Experts of a small language model: 64 experts in each of 17 layers.
Below are experts of layer 10 (counted from 0) of a mixture-of-experts language model. Rows are named gate (a neuron's input weights, with its number), up (a neuron's input weights, with its number) and show model dimensions 64-127. Each number is 500 + 50 x the weight over its row's rms, rounded and kept within 0 to 999. Numbers have three digits each.
Before each expert's rows: a language model's description of what the expert responds to. This comes from a sample of Wikipedia text that the model never trained on.

# expert 44
Description: Finite verbs and participles after a subject or auxiliary in narrative prose, such as was, had, fell, grew, released and located.
gate0:450453532478524456428466516469362452520447492447479503475506518557536502522544450509462512429545495502484544541593422546458491589488517573535464489494483368486483453430501489463543533508472490
up0:445529548421544452515494430433412451550493499582441487487470498493329515494497466588461469492450491471530470475490516484464522604520540370505491469463529551542428580494432587521529519503509505
gate1:484514514500486480489479456544554587497513529451505553467437531498531543439507430613484494489515538521528427436433512419517500421391464531505513492559499465498395423434467582546449579554473360
up1:476449621588562539433488474482553507495481435544542536529525479590436577505543481479498433507509521472435554524433459587545491544537493448507503464543522468457498531502474582651543594445483383

# expert 19
Description: Years, month names and day numbers in dates, event titles and tables, such as 2010 census, January, 2014 ceremony.
gate0:510510557444534535512541517519608373603596513548528479443477481434644401432559546503403546414497469506504565497538551507483519532420433480510529517522584523505430508579461516483438453487345579
up0:467396436460404485417587504424481526597460455507547603462505581463456483464457487598433495431436401425551418432565471597413489399577509555524407507416518511460483542510545502509518525494444451
gate1:500526504494560533473508550446462580531477516443545442481583447512512441382448512558507449530534512389558497524479405517441485429418529476546584486469487548455559477500451546518461513534440463
up1:516474539427439456434505477433526471508551432511613506461537465379403563465525542578426401555493529396459548447466478460515528556507493393532450510500500478503497460484505550570423508470508490

# expert 1
Description: Verb and adjective endings inside words, mostly -ing, -ed, -ating, -ation, plus "of" and "for" after titles like Member, University.
gate0:492436477498495580532541490555503464550480494520405480531386550421460422562521513477425531448447471480431506460509607477420542497471534493413508504455629490441618485511406544556474432452516484
up0:483536468471483608474544447528524559472442565538449527470486442495489441545448402569531509506479527497530494421457477473494523569507494423493562440465555411501398475532467503481562523565478480
gate1:558541539481543495561484447511579443503518516481543540411488520651499497461419474565496403478468493521458610498579455484486462494488534524428466549492471501515462489496490472565418541588424479
up1:509518515511511414609468477428511467459525481455564438502554374545516561536447480546428469480513514518567495497462495555610508532507479451500484538447427535543568503502443466488485427574424584

# expert 37
Description: Capitalized words in titles and institution names, such as National, Royal, Social, Catholic, and words in foreign or old-language titles.
gate0:495511583447542450480481528423460542549528449544535471565448496527464437528484492565484472390482598424619586475419567511501511587467553477481465448484562495545452543366457459581431416493520566
up0:478502477427609563544461522396465512510461419519481467455420601544576495484414495444528533537470514473512582540478585480532532504578537458544459456475469459503412512571415487620474503452529517
gate1:502457459498487483582499551440484529507578460461475506497425486501594637481431504490541513467531506493608519455559520509568535538509559530506484550474501472546505632550477428463530474562461503
up1:428504534523482450524498552432430556456519560475533430401439516522547577515516556437474540527472497484473572543528438462550520422535470529470531439420511492559513446552540416464453564359515441

# expert 55
Description: Possessive 's and his/their/its, and ordinals or adjectives like first, second, final, national before team, season or league.
gate0:532515535533504516569532509403433486600514445522463407486484443525546490438537558608552504525538482559508474506472437540411476518517559602550430467429447499521491533532406526523467415422462442
up0:554521490496454467490454446464511623489478454542404557595535471483544446478464425486415545511517601489561504451474471496583452503488599525483493542532549497520450428427493532554577570455469455
gate1:479581482495499498540407550497510573542529531497493538611434462568451535536508515531512504383481434616450434419490506575448516582596498475402421495499590500459557529497486575506448431426577573
up1:438470522455478504547396488546530431467529473531493517586478487404473501481465489543524474523523466471538587431422524477520508516496527461565444470450438527514486701538494498505505507548484440

# expert 61
Description: Digit pieces inside longer numbers in tables and statistics, such as populations, vote counts, percentages, decimals and codes.
gate0:535450526503475586446584389465456514420451536508440501454545420475448531468508544583527555486530546465594516455445524420553478523490560491449589424547463473469603569495541548478482430516498463
up0:599419502403556469563532496466551496554593559471569458559494484525546503376363484422410533498581492582463529512547411525477483487409549507521454531411568501549509519553486450492476499448488502
gate1:479453461538583618498508500567488564590509495504491535511457436455532469480562473502522524606466584420521455503477507478353410499434605478530488484509523388542496523414537451606476548556575444
up1:441431441533485417477572525462473413513440570526526515487516486530540483550473441548516513556479507488513448472459560555480471500495455471504582440486436517608504550487458519506601561573534507

# expert 36
Description: Line breaks after headings, table rows and list items, plus sentence-final periods and closing quote or parenthesis punctuation.
gate0:497542594590445545510548617567500519564605462499509517471477499546516441510451516416488538449479497485479483435585453497482492505382450577505447571564478416439552574543489574492462438376536438
up0:449480446467540547488455485497410539524536473486524499480514517556540482578490400505420530520569564417531500506440580547537495483563548413483454417434466500454517480488457530467522563584535604
gate1:512571491468515581495487414533510505558527456515446553465543513459425499552506501418518573555556547474528545448633531475629472470508442440520527488466464560486419537420392578542622498481478487
up1:533585438395514544423516497527519536511420508534423553490551495512495515504558505545499528550451467415396453559446473530571502487532501490533521464475550566531445555512478503525576462590497399

# expert 63
Description: Common and plural nouns after the/a, often followed by of, like members, species, people, fact, years, point.
gate0:453479420512504528563522495474512488559448506457539588474493481447479438563461437529430535478595480432437508491614423536509467537471552375546537466621569412522546501466496492494521514504489473
up0:509371416563418473539525544469544570604584472416530459484463497500473450492435473521456497483549501501492467416444358520614503543471479574518535571543519429436556665488449491466481452492519494
gate1:516503513522457493484559500486483417336619476451510358567456513423502502419600521500452376480434493539499512508573530553508532474508524488511484530459518499513517559494530520471542368553386510
up1:476567468523511513443608390432406495461535494461556497438392493431494497473483497625497496429518485511509440509511567503444396518482470495391556564465451532566549581515393523510509488381537490

# expert 51
Description: Number pieces in years, dates, times, coordinates, ISBNs and sports table statistics, e.g. 16-30, 17-78, 20:50.
gate0:489562504542410520575603539443551474471493542495451510463475487531517562533500483618371473476526443453528456444574429533449429527454607493533499569488467437509497561542438482446482428461468459
up0:560527453478564464466628582453458412575573489503517503529594494507482478521366533460527569392542508518551413524547457514471501552454443472524575529459539488470530519467483416515537475388489446
gate1:469430456625464368510528478522447517507576530495491500453420471473418470506459473516449477485489531613570485475427522501564480437531535512502492586548564435476530578591492471517529553465489486
up1:576572405520379424514520564553517475542523483520445488434456478548489470476569474436536476605424500562469470446616547471528514462476542514510400621480464498469550585521402455461525399495482497

# expert 29
Description: Line breaks ending paragraphs, infobox lines and table rows before headings or list items, plus some common nouns like heritage, sense.
gate0:525541513446575430401576509495478511437550527433468482568543442542472462540487530585589639531490462482638485479518473471492534534515583440411485460540479499524483499474502469556474498367497473
up0:556482490474523470483555489417521552536413465536449419510489545492623501467534580500463537520466483518557569605393433428532527526487555583557406475462518510495428527504427525555463470559494489
gate1:369490478508453491411509539530436478514518414525519419496500542518464473528447572500576622487532461521533460577472591545497459486510518451462466500530450576508533501528499472393476469493442560
up1:486571491497436503530515480451526601493478504591470536514558465435547429514469607549513551535516494577552590621464465578458482516434501468538530548437525561568444552544441492430487425579429476

# expert 2
Description: Prepositions and quantifiers before numbers or noun phrases, especially over, under, about, nearly, only, than, between and due.
gate0:527408489488521472492587474513481451524554520404477482454501504482459550484480587468562492555510474518533549460434498443521440514485488510428507528524428550512447570503508516494445575438506541
up0:560543421546410561428500495488502498598543519541468458527497534556522543587511467558433438507433442442440519485604478529525437445568509547456543479519467564575580535447425554558513495469395565
gate1:462520471479536544499549499440510411531433507504548468475446524506466441462578589485551507461485484488473562507620546404503456457457574483535560599480473515397416496528455446536444399377550530
up1:522425514507513470465540555469471527421459488510496520546520571577533527512547552452464430471524485463492434501460539565489512468458420472508495528469469465447475430615551527553504511417578530

# expert 41
Description: Digits, decimal points, dashes and symbols within numeric data, such as dates of birth, areas in km², ± goal differences, UTC.
gate0:445474499510564469526555502482468555477557474514419493470521460470515543538581547522565498490493509460575549480508402461487693501518530507456516521400478584545470439469435472509413520581491480
up0:533440483502535497495520492453400471475558441449557487581454486527510532519493513575490536460409539484582507582629487541411431440408477531504629368469466392389453513488620551485538434516537490
gate1:436479541572586429530475502514491580489460462490434482503491434525410564519452548516531535496482375486480600404486553501501530497432539585516485477453537500492621558579495412398424466495513452
up1:486508541407447547558467558518456535582467523569442433561478506470462484479443525571425578487429494431555560475537533508500494456465407542513497681503494459541450535397556492469503532458517544

# expert 24
Description: Wiki heading markers == and === closing section titles like Climate, plus sentence-initial pronouns It, He, She, There, and table cells.
gate0:420482472505483499475474386428481442475533526444469515558437514535566446609486527442472553506464524551475457514521582507444570529651458476408540473448470463472463474508561428506435502452596530
up0:533579457488519460372426500495509498602448539501459537484460444420524470555495472556441549505469474504486485517406566514535542485512461444449525518493554432403492566631581498425462439475606406
gate1:456551536544454492450524441492465538533487542552510494533478625521409505578479489499490441427518544484579506527410421479527482552523405491464505558523470455569468465526504514524449534489454551
up1:510479570409490492458548490470459430386493486461486505495472516388450484566464533498437521492466486554506576424570433487504353496510506528474484465455541495485579550591498453419626549482404490

# expert 48
Description: Commas, including in numbers and after introductory phrases, plus and, which, who, that, where introducing clauses or lists.
gate0:543480507428531453504517481515481502416544496515472398476448463472490432486490491519538490601438587464546538567523599494511491545548496477484460543528512539531501468487486472436482515510438497
up0:489406625542578510436519433551475486520486488442502489493528460471488467474506386508556451463500447523477493541511532522472470467483507444517432403455544547391418547577559543527539534499518453
gate1:550497464582511429488493522429578528477472505469542635498526622460463456518429498401516469536505503544507529508491467534498477480496512495525490515516549503395507408513555523516549435522429471
up1:489535530507488499495497515578521510479485551494528475426459413534459496479586542478463429510453523451580492563496486490485478518543371545466498426496507590617455594508411494594490535560492471

# expert 35
Description: The article the, The, possessives its, their, his after prepositions, and sentence-ending periods in running prose.
gate0:491498504525465527555539513454445386448553404498556573562510562510612535527557482471549492546592525496565505429431514584508480431538518405507463562508498502517510455575476562508524503547523545
up0:494519544425562512547599567461447501511477495433533454516485443532527462492482511450512516577500523615487473419498588552466390492570504556429535436486512552395542484525515494497505433420486502
gate1:499518490593440478491568456502449614572460532455476493468405418525522552374547484493539427483502402573488504563512556440506491551507577494540492536533557603540543474435558514510482461496448519
up1:458499503416595506495448530449461462504415467434586441582431420546522485570546459543445527448487606390540543478497516572500504501518525495493461413556476472531482558461438507535503520388507406

# expert 16
Description: Head nouns after the or a naming places, institutions and media, such as school, League, film, city, base, road.
gate0:534604474561506551466582481572405478485469571495512527445475437372481464568415504520403411465534500512474472510531528504515467459493475605536463448410495460554540563432466532499501493453512508
up0:431474541565523534457533492468515453521582501658595465386518580450575515547497540484505471483467492549472472559508544546528527487519469541549525548578494523571616545517479493460511495563473463
gate1:535452441460609582453515448383467520572380520487460487525469550536551573483556372477500483513471494430421463449524452589572589549475539417490563459520429498537477479501428552538584595477547530
up1:438454509447562502533483433437486568440542502530411445449448467466506496516527498456468458551551551493592518551443524532542487471535491551544499550552484577442469483539527400518522571497420448

# expert 46
Description: First token of a new line: list dashes, table pipes, section headings, or opening words like In, Born, Died, Personal.
gate0:545558557503477491565455486464545592490520507545421482531492533459470429478512523550519471608543439587503392512427526553471384462477448539551580492423396579582598482483491499460517490664430561
up0:444481510606550489539434527432454464581488501499650525467500376513566525517457422563482476538484484482495471534467482474471566515522595440466390465484652464481491472507426547455531525519503420
gate1:493408406511496562472471441536465484484526553515445514518491518513493474418514534510490550460484435444521516510484480424466473481520471471447463402494459485584530560445500474570555458530509452
up1:467437522474476505503496516518568493582602505543543464530501480475545473466548585487505533525545408490564554560536509441364471540512470484506470531445396476579405560535499491592488503546515411

# expert 14
Description: Single-digit numbers inside wiki tables and score lines, usually between pipes or before dashes, such as 3, 1 and 0–2–0.
gate0:518514509470500620466514411547481420530563452461476500486552451469509562530488459538604615466497556494559414430516506505434393505430497580579518460466491509498461448445534541554465495523524465
up0:406415386448506517517496466571527498533545530448415488486446539464433476502525488575439518595500513488555521590549480482492540544533560466481559557453489495469483493391477495488665388465456532
gate1:484415587491466512453509628501575439432424389493549432449439507517424507427480389554530486431518592463517444588523427459503601561462430538435568435508478557486494534478536468465538447497516484
up1:472524427519553525507472380475552384568497589491517513474582552520462641483553483507506451535617516379510488451585484460492492528547594564480476531599411502485525482430553519575557462580497537

# expert 58
Description: Ordinal endings like th, rd, nd after numbers (20th Century), and blank or numeric cells, percentages and units in tables.
gate0:535503547425457482645422496592426506522517503533535570548542555453459507515524552461585457479577482615513435552562509563559574476490471437466503483559464476507492498443560487487519503487553502
up0:569497485485487488492522503493512552445460510562546502584494422515527565517539549511515540481558517513507408564628431535467511441475368491465519510511500483457472553439502516460487487457557432
gate1:525469495545518463495530475458555533494520469450588522550533486537486560504520518574539569556512452532474478515439503613522569360510513507563521469568435521509546510495450514530510462503592481
up1:542368427558544479512559531559475499430477491429462577504379582504481601491521469396556444512449511555435445490513529535439487544470538497411499498446498426482528419548445559508536583478419456

# expert 52
Description: The words a, an and with before descriptive phrases, plus colons and labels in taxonomy boxes and measurements like Phylum:, ×, cm.
gate0:397526478527562515551535514517493520489536368544476550554483519397503488579564518523479550417478473494492500527569539499532422451465495545431483540487484517421475482377447496541442519434481521
up0:498463476535541439486463421522535531484409504539450518402491534551513417479477536557539502428486385507468573515397462526611533537512457473497441449545467474493471444445475561446615501424461477
gate1:530490534552434460483584568561487434465477541380548563547478525495430438611488438519511444464491508553502456653470479583557567542420465503503533470416529568529477442413491499559472505412524523
up1:510560454548450578427510497509444433511586486555477468512487495540592509504496468478513571548479483438504571463559523450481383556493564537536489488448460455430537547563540583459375508510435574

# expert 4
Description: Periods ending sentences or abbreviations such as U.S., St., S., plus some digits in numbers, scores and table values.
gate0:500439519418448496543541643467496453481600494440554476530392476534477526495377409496495471478521461550514469548552559469518425501471485407527508546415557440514477496483533599432489398502413526
up0:534608495454445429504538507426517432465475529464498494462496519476475460488496511555486521442537487514503481493501469454542478476523451543466550461526517532534451545495391420537551500425510571
gate1:540576591525495553454595501661436461480497517412529507548456541409553463549511487505584528525558517521521530596501399650554597490502592489497513509497417367500448524522542502517542480508443569
up1:501447515412427487575525476558569409563530463471530483460534533457463545426554508460538528484423568475550527543590513491480445527532544569443526516519513363576424523451440462478518550391467547

# expert 7
Description: First pieces of split words, mostly capitalized letters or consonant clusters like B, Th, St, qu, often names and foreign terms.
gate0:551477494543538567407490485538510474428467463587475496516472513560570552501460496510538533498491450473528468444547442563468435499590539512544545537466523506495482500524503520486464473493506566
up0:565474487412490457423485489428493586465445478376557489475525468564449508484505554449442485546521516524495435430535501525590423481407473498543498529484535535535471489494551492453390506516496550
gate1:489441513504468508554450544513526637533484496506433496553400527414489491493496436476503496472533532464592477517550456522457456522481504504542503542463513437482538444516402511482473352480547528
up1:484574494496521505386425513522571536426525539534400580502539502581495470518487479583519460447475541468389505514485570458517568573506469515533498510492543520436526572448528532445472520471511481

# expert 60
Description: In, of, within, near, and colons or commas in infobox location, birthplace, and coordinate fields: Location within Iran, Type: Private.
gate0:533460544561494493515576537436537473514501575515515520493481522662452521514488556502568447451511547553538516525563490446486593559524497499510570593507480472547544611504538544570417517507546447
up0:560445474461495423495516620559476428427460424506498536499486448453550475449413440452475461469513474463521385384441489448496469494506444576532533492443449508539508502495580562597431537524516509
gate1:530503531449519495535494548505533515523389429454501515500569525539485423466505551502466507527430475556526527458438600428409482498375578512510548523451439557637456520559513466524460459384565499
up1:456534530465587600566542510504505467435471533422540484464466504453470404430468528467523525432502468467511580440473458519476535501461470553476500499537543518502434502551548513548461476464524381

# expert 8
Description: Quantifier and number words before nouns or "of", such as most, two, all, both and several, plus percent signs and closing parentheses.
gate0:534532526518575541562573525520494490512543443531549514509493552436450446508502525492502537396469471603520478541549500456401560491510417510537501495594489574455522382527414474509465508507401547
up0:540590514516503533604573429577442479494462547509442533466529392504467398459418540492548522563559535432473467528520490519565546474482503497443580517543490456497504468457529445484505507523500529
gate1:515522554495525493494420433525504446506487531492389529528459492435422489482470543437424571466455420519463477533647524379423521487380532500481475451456484520463537353458416527433441545567425506
up1:468469526530464469429487454530547505585552495533602488527526536482567521501486590541419500544506442478485437459461428495480506497571477515525503537495475424509528486499600472496497485534491509

# expert 17
Description: Header words and cell contents in wiki tables and stat legends, such as Votes, Candidate, %, Pld, Nation, zero scores.
gate0:482607529545486425503504386511451536507427506473497461532510434488474491538498500587524514550506488510517496460465498431510521511517419464557511498572500631554571450478551508504481458521538581
up0:459526547490401476486434579423466464559495405545456466578529531529504525593466490583522594510471474428507503488546526485483553532418530527466544518477500542593541379479371468460451494488416510
gate1:597547476559493516404403478416511534584435628556517498459541463431386522405556499529519463573567515463552560551495416493499445509457511551481550439502443467441496465497568558519534519525541484
up1:551422526474501488555513538523493522525405485525462545391574476470385488529510424540580507520508615564480550450562462577480509397533468541529488508383467485477510504601432550490479405510503596

# expert 45
Description: Opening lowercase pieces of split ordinary words, such as v-estry, susp-ect, diss-ection, sem-inar, bl-ues.
gate0:450461534532428504407511501504486442439460507545565414520382559491592528522516478468429484494527480613503537520487486433442498528517524492553492520446577470453431495528541453483585601511439545
up0:445512487583478516517530462473551508449499426594555545605464490507414477515526514485533528480474425476615543464531457482483647434540560470573547463552478555501485391468458505421491546474501499
gate1:479536473572482506493496490605563488621511463466632504370449525439559546528483503463416575486579597572471510493514487537484411526454507575556475554428471462519580455466514479542443489531534508
up1:470462572486508506459471500613542552484506481495627556539547535463426581515542603454457405492420533498441546451511521530486549462562495510502632561499532479452545467435542511478525511526484424

# expert 56
Description: Pipe separators between numeric cells in wiki tables, plus semicolons, ordinal suffixes like st, nd and th, and list punctuation.
gate0:547521484480543528402611453579450437482461508466490507477554509534443495447506508569366470401558414422481504501524535632491514564578535483550464545520429488460520471484501493466496478523577499
up0:520476584488392451573575595589482392571474429507563559525466549506458504489473540546533468524576495554542457526473460483522555477472567490502463525454451443551422480496504444454590526410482530
gate1:438536537417531564517558509480474504533525404481517485570509408497420454490522456606549421510475445480523554407533527518533415533530559476614459503603421559506438508456409511486475520448469515
up1:463514546466539454457511428482449381450519492478569376488452453418577470434513521511468503409488498562583473546606566528532537501433505430513555478496456500458476482492545420584537639528451492

# expert 25
Description: The word "the" before proper names, and line-initial table pipes, list dashes and == heading markers.
gate0:475513519482430544491448410530496430402421477430570492506437485552406455453487459473534533502592546540443514416450467451502516555504511510550416446582505497541491527539500456519454547470471501
up0:569516580479504393422469617447461532435478510538524434496464498471483518544515504602488556659498488488533522484465492537467464512518540481526561563584563538422432539546559472518357377550495517
gate1:470394518512618516460420466450585538573424489461554513462485432491443558394622526472517419493482442439493532518546474455450558545454526483477447528546497557459527536506604506491473406518589502
up1:492483527417511471428450527447520527495487570600489508475460497592573486498582447515522447508542504484425496592549482510497557431528415563471375486479498468506480485575515510521519497483530503

# expert 57
Description: Hyphens inside compounds and names (Semi-finals, al-Sharaa, Mid-season), dashes and slashes in tables, and list-item dashes after line breaks.
gate0:493504411605517599470484510499549492546519554509526527407527550478335572469576481490469550558494457499587496542565455476598552454454543479476586457496461428568469514517448490565429524574476454
up0:488498549501451474467532424463507456510400433530480489514462483581585456508442562573498562470521469528532617495572509449429475498510616482533494523335596535467483548461505513460496491472572465
gate1:482563483455507466515551581537583492538495540564494506334500579507577522487536552559544424502512648569550450504498555565407496448463506498396412494422528485557498456490476446483422476426491404
up1:611518510523594488532436529537460513459513531360511396596502461465479436495486469474470451472480487593496439503459519456406540473504480511460578466550528496519412602583566493456531496437491559

# expert 27
Description: Inner word-pieces of unfamiliar foreign names after an initial capital, such as K-ert-anagara, N-any-ang, B-ally-money, M-ys-lovitz.
gate0:482483466504454541569405440479475463513458574549487555459523450487461468433458571454510455455500509379575579542585494560470471441542539561535540474446440504542483461489555538600581527479463514
up0:527491557526474528550504576459430445520475503484481467475494510506463470450474475527584518578504471602490583529526584442498556438498519459525559529514471593488429440566422476441607467503540499
gate1:528480451433505558493452545455432498501549475523504481523485524475440466490456496473527529480542419513490484519431458468583493548565569547557541518501512476514507505447555488486477522490517481
up1:512520558459484569504576432483484492476501507470478515462616564571504467544494534415495531483496487443549446501396462476514440488519412449582496414589377564586659517589507483452422464547558513

# expert 62
Description: Nouns naming institutions, groups or units after a modifier, such as team, County, government, company, district and captain.
gate0:471579477511585545482501508515433598587521420519458482494462505434504469485485527497504446480466526612553543466425574472530555530517501460515425486340544524499500470450495473475465553544469507
up0:484517432507552523447463559477528543511451483505527490542524526508556502528521476582451354596506534501420583555579515470511463455519468524480487514550473549488551412515529412446455550528474450
gate1:464499417470630540503539538424591493527504478510609479480589523487476528400469478477498448552507520543481519498542522510482518433498513530460480502534491513506535554615541463508442496501419621
up1:547515582471483466500543494524481467482589462529478445467497391525475478515519536471585468530562484495488393489435499622483401504503507533465465428529529536522500522519539507541463501530540506

# expert 59
Description: Pipe separators between wiki table cells, especially after empty cells or numbers, plus semicolon dashes in career stats and heading equals signs.
gate0:526482496539478454491489525555466508392472456502492509513548489543416494489590460611493480545524442479516486523460561482452491515394477464419441500482483442442577447395455428448479501546570468
up0:535521544522527442428470514535479489492533484473487449588480457464478495408494488440508543468501489519523509522527479466517437414549567559406440535436545436536522546423484536494595412489552396
gate1:438568429479415498534481437470414552500542489469497510484431597471443445522505503510623485467443483463547536501547471542496527497585545607509505490492482574516436551439482482430534418565548472
up1:534474518540560515517496521400508504456427512535505503461436552478509484471377550554503517513483521507533563514568572509466557543554472500502489524505475530567597488526485564410504492535507558

# expert 18
Description: Words of geographic and institutional names, such as United States, New York, Texas after a comma, County, River, University.
gate0:465593516500538436503477506543459394476441506533566432516502512435491478566478478497490447464545537524525510537562515489558508474472554474542562476377475502518459493447524500434507483563487447
up0:576491589482551393466498490465516493455415476543400557422476497431462487529505463445523421577513513512576573455553456493531462482532614545481541405593501498478586630548526673547478476382569462
gate1:508511395486517495613460504449496631462506570542423522557558423457436462443553515456424499568437466546548522533500463452637525524475505533466584450543531520549427527557474449521504476432474499
up1:551539417488532503508448611429554541472550537515512481500432519464402552517498425531369456541388547444461524500402437474546551532480429461603481512509443507558432507440549459520489599477546423

# expert 12
Description: Coordinating and adverbial connectors joining phrases or clauses, mostly and, as, or, but, while, than, often after a comma: and as, as a result.
gate0:455593397516512545566490516471497542465510482415514388524474607460564473516493483497450547462482514519558486561542487564434442546549492509426492532519500583487469480390486533346545561533539508
up0:464480491527528469368520460442543536570496440538481514438494490489523478565513507541531554495497476488513548507581565540479406476565523473479621525514546534438458549450503504586518484400472498
gate1:473487526479481480565526542553490588540480499417497579576463547494496448467494564490483618489525449423465540440565554540541462457510504547573439502484473510524432422480509468347525495524441547
up1:439589454559485576478540537482460511474459353480473485475537469401470493591466450457487493528514475500498482591498542530531473589365408585497463486559497565508412463446481505530474486461577574

# expert 33
Description: Newlines after headings, infobox fields and list items, plus sentence-final periods, including )., ". and ." endings.
gate0:415488475466477491495458472485432540530438401505577512483430497404463488465543544491524495554532528443454538499478453405456612503487614453451528491412430537423475583467587466627562523452530434
up0:474516412500530443516532458488536539530500615549558535483593438562545514383508527481461475472511404510547492493377506502537527452524545493523488442524519504573449498523563472500431477450360497
gate1:514650518451462557529506436505387464526500490403576462545535451457569444462432449523435552448580571536404450457498485467467513550473457480493486514487560415483491528546582582393598508512556502
up1:532538549553412451533557422527523512436490534555520572575540470466594488479444395418454552436512442614511515494526421449428465409619566459475380431482523539481504544485526497563504510534564410

# expert 39
Description: Slashes in URLs and IPA, opening parentheses, en dashes in year ranges, In in infobox office lines, and non-Latin script bytes.
gate0:486506481520489500494508484414506558468487515612514500464603373495484488478539525491484459506536567498600482524514423456467542621402548469503553447563325576517523508491444426479513439496551527
up0:472469486505532519447503516471535489482536444541520458486571444497496531424503576508514502508540482578566491474483487477510568571504521546500511532556462515549500582414482568461561536579523475
gate1:545459561460465479419448417550455405512519530526469498500528557469521466472463397464513514465574597504541560546470499524545565499498531523571428400544448572487546478559530542470534473558438593
up1:500563545517453573599529502524428438559484533492537544426560489459601539514456478578518594377398545505483459402491601510410457469604597553575580456554500532554555560539480474517428546529534558